Below are experts of layer 4 (counted from 0) of a mixture-of-experts language model. Rows are named gate (a neuron's input weights, with its number), up (a neuron's input weights, with its number), down (a neuron's output weights, with its number) and show model dimensions 0-191. Each number is 500 + 40 x the weight over its row's rms, rounded and kept within 0 to 999. Numbers have three digits each.
Before each expert's rows: "gets" lists some tokens that make up at least twice as much of what it gets as of all text; "comes before" lists some tokens at least twice as common just after its tokens as in all text. This comes from a sample of Wikipedia text that the model never trained on. Tokens count by the router's weight.

# expert 2
gets: "ing ", "ed ", "es ", "ate ", "ting ", "ating "
comes before: "the ", "that ", "to ", "a ", "in ", "with "
gate1:513401546449492503573472539491487577475549583513507569545505595466428564445490486491521526416553467494522523520480515537427515587487489504510567572474469475521547499518505538481463512504528489585534536484495504484468479482501452505518492505520548565450590506590454512480521519480457483505511502538521530476477510460467518494457498502404475526550503481473518510518513533491483420559532444474487462492486534521492585559501505458468568498538541518504497411463530453531479537580463473547442506458498428479505499531466494497492580456599512463469484607535503470494493536442514485488
up1:511508478572512483488496546434455496488527481401472447557533506465481491521439483515568492467524501512457503511484494486524503504471522553509565469536472442572571463461481499505525551555515586547463519509549510481586480463586430493467491524533489579483468491482506614486479435484549437504479534458516522479507528501537536528517492551613511464488512502483438551518435500507556543398515506549526489462546515488473440439521468483493484518503566512553467544526531506500500414421517414484488498504523534470526526522568479492477511518469482495467518532532487449461513377513480400460
down1:415458529486444560538566494465580544510536526513442529557489530500499541512487484490490517506542503466542521540479493427484520486497533552490470442531514468466519476536494534605512514519581567566479523493553406497539455499491478494487501524538485541547489444515483492428377466523508459508524498472572505439516530459482527519522435442578445539452480487522509525437551497485578469431492426543514501482508555474478422511475456444483401582492521466474452534464506516568561440550551519459434520468507466482525468519496521508535525507449487456519526473535477492449471432504550467491

# expert 33
gets: "that ", "which ", "who ", "It ", "and ", "it "
comes before: "was ", "is ", "were ", "are ", "had ", "he "
gate1:502498476521480489437414536518501529529509515561518495469526552477421490462520488513532520516501471448567533491487525505517452533517505547525549485468456535455542592458570492566494539596549450539497463561510491515405440528504501512437464506481505509496420471530493549496476474498521533407532488402510472494423505597510550532488530481438563515501440571469460458461496488512514528461494481449508484560474575465480561474428514485505523503480496503476477506501435590520421503544465494492484590456534487518449459537440489484448503564553520506577455476574470553488545496506479467477
up1:537459524499512636472512506508559477502540508472516474461458458465505565528430522508535518639514485542478451445495540484513516499415483504496495512496532511533454459503443531472482462428494496451496526460490555482594462505574431535425470474459542472539524535471445481452494475564465491550490529516503492493545455470474519470514543508556500429461514535471589487554477544493497547533503491473495514501552487608448504536509543572481540516444616561509541544517511462578519466504500455448494491471547541483544508545541421511522495485518510464508421567477528441488514512515485523505
down1:507503532433500516468475511513458542486479490468556489548539480449474453498444465511503537491512442482526508538500541481432601493461485477420433515507534508503408490456562524509491442488503523465472472557479516580549467490537449487450467490531573503529460476571478532512569503552469479541484527557490619460494495483506496553493424481456509540538462459488598531546521513533560552466523431481543474490546468466466548525433528462475525489553538429458495530494522484596613461520514470526542421506541414521485462544567539498532481431498431467523483501511502472481511452486505522504

# expert 4
gets: "o ", "i ", "e ", "a ", "u ", "y "
comes before: "| ", "(", "and ", "de ", "K", "& "
gate1:512429429520506503474493485425493512534501518457437472513520465502513490444479488501566482543458419554493520533457534453514509469465516484468433478535553473455493522487488415488495504497469472496530471459441494467537506428504545478619536552546597452565488580442483526479514541574479490498509490629438528447534421491508532477498501497618459483590481452450469514482514526432449502549486522501505472543532524542453541518523487484458475588505497519579500532468547508469522491499466457526491543458515464451539470545519500544512513444499471504532516513495519476575460484440445463441
up1:542505539505485457521458507495485487481511520508428434533523497545483474523476520520543484489443443530471478488510505461487543488535455453471465574470558476452497463504517450477502517577519431506516521533561525499548503540545567468543479534546479524492528468459430514533576480490476545508476532576467564480450501470540456508466482528453391507539492486461513552472505565457408502525431522491510437526549525602493417556473510502492536500511531533505507550536513561500493581503513472561537488453528495522519413566542429609391532478511547502446516478506519516539503464445584561505
down1:483552526503463476471501488472487494487493431557538452532530531446473499454525487536520485497544502561522495455516468471541491473431512463488449484471499602460437499492520497510504445463491515456491581497520421515468549515509457445427523602419504514474480484468468488453478579502516493526466472507478494551490468510430448521541461476523563570567491498464495511520501577537514509517501494492464449481456465570636468512569478533448479603399488543498504541445491501473513553506416525538508576524472535501478505558557464483458555415502429430501531488458477471476508493488443488517

# expert 23
gets: "was ", "is ", "as ", "were ", "are ", "be "
comes before: "a ", "the ", "been ", "not ", "an ", "also "
gate0:507485538544514422479551525514614505488469512456525484553489497453464511586532481482493492519486491482551477497488483596447541491540545429508480502429449507505519516421531569541416456535542472445514568467426491486432505489451566484523515437435522474544489458524501538521492569428448517466480526520461512462535494541508448478515560503516496504405521508518527467520487440497477548515533405555462496486505437525542441499511448479500456471481461459456504495552468572492498545473510445488457489478498411512541487480497554443469448448497419494486597495479485482480551513443452552452
up0:502491545485530469472581520471597567558477496481511508584493551527512532505522441523451472496504497494568483471544498571406492529532544456424547555497515460552553474513520559560440497548523476498473563528414486461487478456513574455478527482477509518550531458458467532558486591418445531429462539532479475472493487532503463480519513503544532496408498582523509493499531464524522508483522474489480474541526490508571432543511462457502484537529443484463511504479535492482491596438559474539518480470559488540517514559453548447448463511505440454512509527476484397506481478473417465465
down0:447471481524477490487535569552436527497564499460390526526511532548438436499443493421542520473524532451479506482490458561470542551473443528471502487448525513432527549490572444452440533526522455431504453510557456549549485498544519448586460456487488577537557464476512490557478467458515461525471503477586519468449448478469496499530440559484508507487524446466577559535500437484508554492489456479480429454511443489492464534532484495494488430541499531505475462510453544467538476558507512502429535536449503413451445492492521473504468529502474485450527505551551560413468446512505459491

# expert 26
gets: "0", "6", "5", "8", "9", "4"
comes before: ", ", "–", ". ", ")", ".", ") "
gate1:493474482484505490439528506543475448525527514470460518506518447497475538468498503462509510442406422490475471513469439503552496482500514545432487484516404544457514558537415525551487523529554543452569504510513494455494523495447502483500518525514469549447454453430486496499537381538424518575476518455395499457475523461476538515553462463505492506376535493548467499502511512522447561484470572465513540470538436509544501410464527505530569519495546577522527520431463476516462514439558523534568483448466531492529496515426543542517495465492469524567486465479460460495530513502479426519
up1:554538550530478487514443497547469540462527544495483489465456480473515525509478511481495531476506552491513524506519489511523466490498517547504514462516549476533534467489502520458446540480421554451418437437533484526574439496455456493513471486423575511462507494483509536547456549455531545543529492519563527578458514514484412531450545513487573532547422506485464493444429575533512484454498382493430536531492499480515498509524591433505430480528487385471457521534565452456501532508453576468516442565493487460455528432496520513554522518433486532465493552514523553460542508555472549507
down1:532566505544455479421427524507539477525519485521499463571524544492537472543548569512491461483439495479492530496515570470517507463579583542458519534516487495513459469483452510452518431552505449470457558504516466492500457515501558411469450513450446470501596509516459483493515519484522505454541499517451527516539513554485487456503463519461556457468489482513451514487498492506523476539492433467439444567424604475527488432453493460556484431468456520524478423542458562425495468496476534526513530460519510583499533494550512472433547524475432498587512414523410487529518512501474434493

# expert 15
gets: ".", "0", "′", "″", "2", "7"
comes before: ".", "°", "′", "″", ",", "% "
gate3:504489516466520571468425533519470454432499516513456484422475448503470489507472580471519506558527481514570522488543528505490532442522568629514415515552454469472534492457488484504459499488560487501492510467545454520431604602517445517472482526431543486563505460502505488493512559640490480476481481539493530458454552544488526480471480580558426510463556494483422603482475499479505453520463469519539485536469529500542558467542385484472477407504466501518490568483521495540481468468502542556481515515518510533510496490572495482484469546493518511501523474525491508525493479522526530507
up3:501518450511575534476476536482453407429539463503436535466451522478527495552517554456517472547474477525482450492543490491418511447493575586604523539503437517485501538434494462521509450547507477492521525441561426569511543491467465528537495489486515452588436469521540527504534482538504495482503471600509501493497488477536510477475493489535458464525546481498416536488445470514455469546454523553525526587478558495550511486522440512457496409472486451523449537486505439511482475480554548563431528528469536497522441474546467428523525536523496541589518438473549438522514473536544496505
down3:536522516458584523550480583493525464465504426551572552497498480511519556532535485515534560476541488471512487549514512498506514506524491428465490505527445485433476414499511499459553467465524485378501490452529560535573498503480533553506511571512467461438527542429525593435501548531515533501443447464484569490441430497504505548514533508489475511532497528520457496460516432523544535509470482585530527443522509388536492451390450466491516444495517493455528470454481513484529487492511425562603547520558541479487497535508467497517506470490481441492474562478514485462485455529497433498

# expert 8
gets: "y", "e", "er", "es", "s", "ing"
comes before: ", ", ". ", ".", "-", "ed ", "\" "
gate1:552485469534544466521496428494563462536597491474540497474451547430454478497485449538522488443464405480477509580504534545470478500481552522457532486475532406485432508558565468540475525473527535453525489633518477454481482537565602482487493519536515512549499438563481501481512495441525555566500517511524501578424528456455489490518473503492524547524405542525510428494479484554518508547506481473482540432509450463467546570535511477512512455543464580458502508519535490532537464468518542522508449533468573398495486518493494500522453509465481485511541469438511499541505558536500466479
up1:474557527543446528547496521511466548507459536486526505526555539468508513598539507471505487562460554528430442482475580469446494502464487552513484488557501528483511520479467464498537448484482579553495519407509438460464414516488537498481506418507429514536568488540575509410500428507486448431537458491466486522551448491497461399455549518504495551480514482419499455545478511456438473533490579495496523485460558456491517494478544478504492459504497496540535463494447487490438589550424500483484519501593508534536548498484479555477538535439509478471461497507568412525503488495461492557
down1:525538483472556516496447530473505456521522507482448496533525465472533562452495521479449527540495517467511529521546462507521556467486458553518431564440507581468594526578427481559420534529533538513517518478430493508463517515563532463485538463482497522488483480549490539426429496615554456537503494496488504411477529545499451472462482506493500457482464505515562474498570550543457475491502427579530521507485499498480487531440456484477493495513526562539510493476516545504518536519519507604547599477588537528507551508534517483395455463548455499508461518487425516504444459497501487402

# expert 35
gets: "201", "200", "202", "199", "198", "197"
comes before: "0", "5", "6", "4", "8", "9"
gate0:497462573512506494492453410577479512504491547450558466472510539497542531467473520485435405561465466463468563501487463507503482506491465430447480477489536475460458448449435543559488471521497539435518591487460531454539568615505472469521625528529569474493500510511569476459493552473453472536503466465488518530545499510463533545428456511455517496529531481580447550555490477526520455493494516405498465535490497567496481548548501490464481448531487516501524501492472477507445481489544415559533501472476528492511547541444519446511442500479530514541502464546473457545422477514418517511
up0:481456487529543469570454464488481518511518543569565544458502544542510517492531557492453437518426530442444508509542502506486524530486464497507433503502522445496544494460498548484464428489515523518540568506472588484445508487480502502518566429465479484568542520505493404444510494492513497464538497426481465510599455491468600520525428553460513524537472492552512544484479564529526435507534509456461433497470508521534452501522543477428437484531538590495522567503470503434445486547515434532566520461483501549531537517448518523544551465476573476491532489450442551499409527505458561520
down0:509596497560523550508542500456449514384485446571512481559518463501497476533509501528554586538556520537478522491538415508489480443515524571416472571544457492441454517523531503454553461523496509478515548487558470473438495495560501438517495474510470526457462484542509534518549537542532503444548470502508476523473434493510470502564524480482489479529521496455520511449506515504460506454531500496515484484566471421546466461453529434456504507593494464615554432479511528522525507452505575469437534538477485464548550511457539581473513506493445509528510585473491493420490531490467423467

# expert 30
gets: "\n", "|", "\n  ", "\n    ", "\n      ", "\n        "
comes before: "- ", "| ", "\n", "|---|---|---|---|", "|---|---|---|---|---|---|", "|---|---|---|---|---|"
gate2:433510457562483501478610502464506576494423492475503500531506552513483492532540487505505531548537486510545425502480553524540424486468524495483446494524485547513520522477519544467497478526517397517571460463505545477456475518555425428537489563561449449480491491523502479499517475564457458447416445556527462542475578511537556492439528435525467508529561516552474498427494566530516428468490457592467508494527533452457452466489533534507545411508511523483568568552510476501483567478453529468551497514483455507514532435462458539496487432501468468569495446552468506513519517524466557505
up2:587467480502502508372448473453479479444516527526457558500547522547546483542507539510510434516491553543466498558496480556484486519468533557461488568486480485540460523477521483468447527520512521540478493451523440508616482548577490502469469442499489483526535559509533475484476423563570570502559504564504488501494437583533540525498455529504521462479527442487496449498489521452462493615510481490486481537476522539502491507441495488474485492526539548465577494513439555558560482515602495596500516531485541508490615539446528523514440535528552515501505491542470484516539479511500433497
down2:495597559483459561516382482497464485533469428529498523507435480479503477570451537534500506522531465494505431523479520539581552500555477512421540549506506505401462569515557464520507521460468524456553534517539487547489443478423578502487474529474478547479494504465471524562518485546515457484488492484556565482444538550489478470501534556469482560499511504537467480523550587432473509493507438471539450467571516463540449450522414483514480551505512500516495488493444459511474490485432476499536531451440509451551466534459543574500414490453545404505560524457505514493503517466517526535

# expert 18
gets: "of ", "in ", "from ", "for ", "at ", "to "
comes before: "the ", "a ", "his ", "200", "New ", "201"
gate1:401539517557548499530510490517485565518454502509508465471423481480473526471437483482489440510460554497531569486505541585569456460528490451489502493504506570477495504526470521481501447468526466471546476480536523427457561592581568508511507443571508530433473511453480592498491448413470549580496550481527467525496461505497473460519483533513527482545546579502457522504447553527506559413467487469419511427528516577499494490485458513522498481515593404459555525441494545467551509495531520485445540492506437491530449487520551518524500474486447501530498495471527482509481490442520511418
up1:567511549474392498434485533508505468462487545481476515449459544536583518499510514473487510461540476487479427485474494511489505499498628490531453531503561484531559541519501523457584598538519543473402522515473455604552524500476491519477508577461531536505493547529462498530579398584497443411487514533515545437570521447502521464468484488533522528467501471488518546488506440473473522519537473504483494513465510566549384539473452479511535540458411457479487468488434454505510493567480528535460489465529537537433490468475491468497515520490510483522521505526465543470459501521498485458
down1:455500556564516529612536500544481550569494497488506485492476528522466539517474466565450564500501614507478499454415528493548424462469460461514472497560456490484514469488511527490467479399429430496538457539493517551512579524451503521542484441476525416432421611461485564507506472516552498534517476469485474554510493533503462487506488480515503527522546510513456439500500420531491472549442553482514503514526504475428470513460556537488577509485511475436545572470482531490445497437460491500495479559529522513481451433525497561486550532468440466460508461499539449504556553533525506458

# expert 37
gets: "to ", "for ", "at ", "by ", "first ", "than "
comes before: "the ", "a ", "to ", "his ", "two ", "its "
gate1:516521437535504527599464572463439427446508566474517481531507518493484532442451514501462485543498524530506464438514559535485484449515462532478526439503470505464532480429440543439464493539508581522473504535531443516550519566546435477465476550561492477409545469454496465525473449541499571471535466469571460486509491494482440566526443526520584476570445491523434420522497493484484546463510479508469535488479545483504469468472533580482462497507476508512527489506497493457486557526515485551584451496500503503555536523447419479526469440487538476452509451452462545577393529509509471549
up1:453528530478434456536581575505572485407558507492567500490556522437496602433486580547470524531496515540494416508510478501484467481543518512477500527524525505469548479431514536465470514530489507562503532464536376406573503511553457479447450479510462469437539478465530496523482469529495497509482531465510504506521508482470481570468520486496507475564494514533451546575496564443586555513535553498475529508527505496563563468481543547525432562438426469510572482530524531514544517484507539514506492526469535498508514432452410469482456441534518519493530470487480518495414523527504520478
down1:527569517520472531479530453511484491471425511471529532518512530536551446589499537536478449473466458506477458509463415527550517452450536448492571486465578519513450519556585531575471501532460431504559499464487458541526521473528511599504529552533565400426517538499554585543558457493531418509537469493502488583518541468527541508593553482504477473499454484447533485506457493472524517490403472452549531535545494480457480521483492459470508578491441524523523471574479495479472483514481489515487462510476429516501541488506564492517549479500545430508421478553481459521459536468510487490

# expert 21
gets: "\n\n", ". ", "\n", "). ", "\". ", ".\" "
comes before: "The ", "In ", "==", "He ", "== ", "==="
gate1:464454540611533455500422490471581511527517480543424498511415581490547506526493510525534462461439468493467516460579574385496559527448517490516446494492521562506472538477456502516487522511490519547425537576486509532429415506400486452485529437517528494449530514476497488543567456514510512553519551510525543447524465492518500520460439449483529502484446539525447489512548487492556497474507478417545487474549491503501509433536509444536451485483428500486475496575475479499488553487556474476540507503493486526506521499474565498522549515456499475518490540486521485535586519478504579609
up1:566498487481549460472489478485525493442506470454501448439502537462473485557573530487512478484497554544507515532528498453541536514505496525485491502510562509447458557483472507574557554480415440431431416558536561462506518575504498505584520490429513442544430511485492562498553540518523497565495518532483529490432482508502534463451506479550414561544568520521532518563507504494476441500532501460471443567506537499517478436523470493501531466487562452490570472496473539480494495554509470482476468526449518509521469482530587589528552463488541583542502572523386476515481550512463457545
down1:592522505507552481469420415473501468475490524465502397466480528506448420476544540497503491567581551474522489569516470463559492532528499474477450431475515559498535540537490507525558459533458490455448448553540457436534494546505490476534506408449526505543462501531503445483557498509495489553467482582477531423529481458516529480468516486582434482500571520454529510552506525498427492474465468495494451535502512503494433488471440514509489499460520458498491468423496500434511474508475543481493532576501520557535463494511491602542525441504574499485544505507430535480403494509473488591

# expert 17
gets: "| ", "; ", "/ ", "scores", ".; ", "ova "
comes before: " ", "1", "1 ", "Votes ", "Team ", "— "
gate1:444464475465457507489548507471433516450471577463554442529558470517458523474515560469472501446450491470472432532484561444548526495538520498418466528493511464561480480451487502528545555506487541491519446480520478520469509502532513490534508565553487508517508501537503452452460468508440487548499465544509491489495548623484459469451469515527484432520550456525462476512569459500511527466464483472479427472449547500465518500552558568493473461456485452494500471461466556518530562445448468552514549533491473522440442587543444511482504428489512535552545481422476495585596487487455564603
up1:558471565585502408469477404443526540501466567532527584462538557500501478550452451481517515468526532471517515493473397540487501499547555430503503498517516475507508487518509529480555478477499485514467544540489537453560433506455531491430502468523457540505545489499497572488497503491533506541562471504454469459547483447499581484464485507448481540568506513546554525556495535462567430524496486454564559589488474483426460533494514496449506472472531542516533512459565517524568483445504516563455496470464521481464521434406476558450508519507456456480508515475478499488439487582585564499
down1:478451509531551531538517513528551505493499531459507489496414551511409498501573463516482461525452538495455505553479444511467478505578468554452514519462461446588435481489458468483487477544544522412507433501555553489560542473556561542471423505611464520500583526430479494430441520562451508494448523498518531444473475505463486486545490496458523506520501514463482575542519553551511471495468506524526498484468493570481548434475535550504479549501473482497573472461505479474537595521569558439480530497467580490484481524536520483474515535485507498500542393456518439488465485553523536459

# expert 29
gets: "0 ", " ", "1 ", "2 ", "3 ", "4 "
comes before: "| ", "|", "–", ",", "/ ", "0 "
gate1:501546427455498553514542459458478539440517527461443428487496526498491553432500456497515564550502496440511490580511498598508497528475575451504557452573526476464498477486535549545501429498545554514500481483481492451513509465502452497528472455494542419410531432515551543503434487514434497523455515483462527557459489534432513536489417469492464488456447548463492501508483490460481550486491538543567480528516521430542484463511519516581457519517479487537535470493541492517506573573432461477580578492557478570498455457517477502519432468468518552480514486452465466597557489466517479536
up1:475561499441521580488550541406559491546462482479433562489513475526429545429485479424524552534469437498563528542537504586522506467492565512551536501522496456517536499516527562482516506466460568522525420491439468496499457429508453560509513499515463475465563424540561547494524482492408519574493486480519519518532481517492471533475522446441511499457526544448448483515460506453519516528454544529518498532544475473483489452552514579549456503469476456556514524504491479450501545528400469481543545474518525456506459487491481539520414455438513538460569453489505475564556473459544439510
down1:541401563561506452546448480558558492540540452541514536443511525563559504525516416517561441487512512464529568486475505442528447464523498502505464496499526457464482451467508452558471527463469499552520522499517461512544439506470546474469490488489481482489505488537489478507524495564592527516513497443509551552492461492427488459484540515406530512507452515538459452566444524458544583537490490485435501557538461472565570440516542454488464532477463531500521443510472551500501502508470464465452530500469533539557461537494512434506417452500415432478437430430497556544483533455449446524

# expert 0
gets: "on ", "in ", "up ", "out ", "released ", "On "
comes before: "in ", "to ", "by ", "the ", "on ", "as "
gate1:504510492542512496534488475508494556511481541484477512456538515483522538475562465627536492512477507520519469595449469434459448507438521490575488454554487504571480483489406551575572511417420527483436521547495465435506519524524535496543565504550540524498551488438510508450502468467508440494546402449467400461473497520502480510533493509515517487438443516523508462563502458493516498535487477513499541495532482551437494574510519557528498516552452510451497450535476525487492576518450458523577492500521461524428464507499391414462540507515543489454517483543570463494519512524459489514
up1:461530613433571548545506508513484507503570596528488527464508550510486579469534514571503413525495431475524519469525547514488447560485498518504570460501475470448505530441518537505467467453502466521450480582497527503441524511533419556513477520526462493452533511521526442537549539489516505432435500409520485421497540500433411523481510539457476483544462483504587489513486501534559461525462551487562482460478482500506528424526467550505510490420537561532523466536485492508470530526515503510603471571495452467511445450481462453500503458525532497544469536537459485498564490572516512517
down1:561491485485496477498472515484443519473512493527510494531523484513485495502560554463474531510528502499507454515531555429432524463546436489501463482496474567503519492478577508505434487515476424599585470482471520490482441464485447482528486524561543556447480408538545526476465495567462472542544499500420504529462525460517498555497597484514479534546544494435513528543433436488480552518530538447541509552489453455577543583492430527530445569529564502504509467489526493539545457507483477566492504545513452492459509566506516497494550495506590521490578473459597558511524483449453434437

# expert 7
gets: "==", "- ", "===", "| ", "\n", "\n\n"
comes before: "\n", ": ", "\n\n", "= ", "- ", "Born"
gate1:527481525486483511445466495525523488533512517506565457546599447480466476492446424504495514450449527497478529515410440519437507478440485526512546452545479485506558557501541564488468639468487541462491501479492458442516485514380514477506457513501475497534491471510474507491497461503560517457536523513520469445534496437471532470516548472483466468513493546556497496532521509494551494553518454511470512503611474448516470478527506455477471395441500476483526587577609506461518465518555517517536442512500614474483443492486555579575515490448518519549528513510513430494499452502492517481
up1:574488522477504479475448511540554488500502516539485496598574456475422476513410479506461523497479470464564556514484453554426504475456440501508553485520485544537523558504533553486492534482493526455469505503538461391504496532399499509468488470446479473535531521500517479482514484478605543474536518582498451485483539438520547469516550456462495513530498535515491464518519532479551474548500442514525456492598455520503399491505507464516467452492486410527537545594594517479551468530542526513522447508498549435526454517452551544551474445469509518577484533512486494450503413481479474519
down1:533455361565497510488556473575542593550443513461474467469545577516527525514536475483497454524565556552435477480563490455423479534538436514465450467498524478439441532442493533472483481523506533483554465480517561490533466519571536503552527503459462518463503446459535563515466524528381512543513482500513496586475437509468483440502492533428470465463494440552457488526514535541508582475489585456526467503481446539464534535533468475481474543567495478503492471535495561537480491492474523499524538475536469503499500471506516492521450469545504501488458519539527426539420458518557471457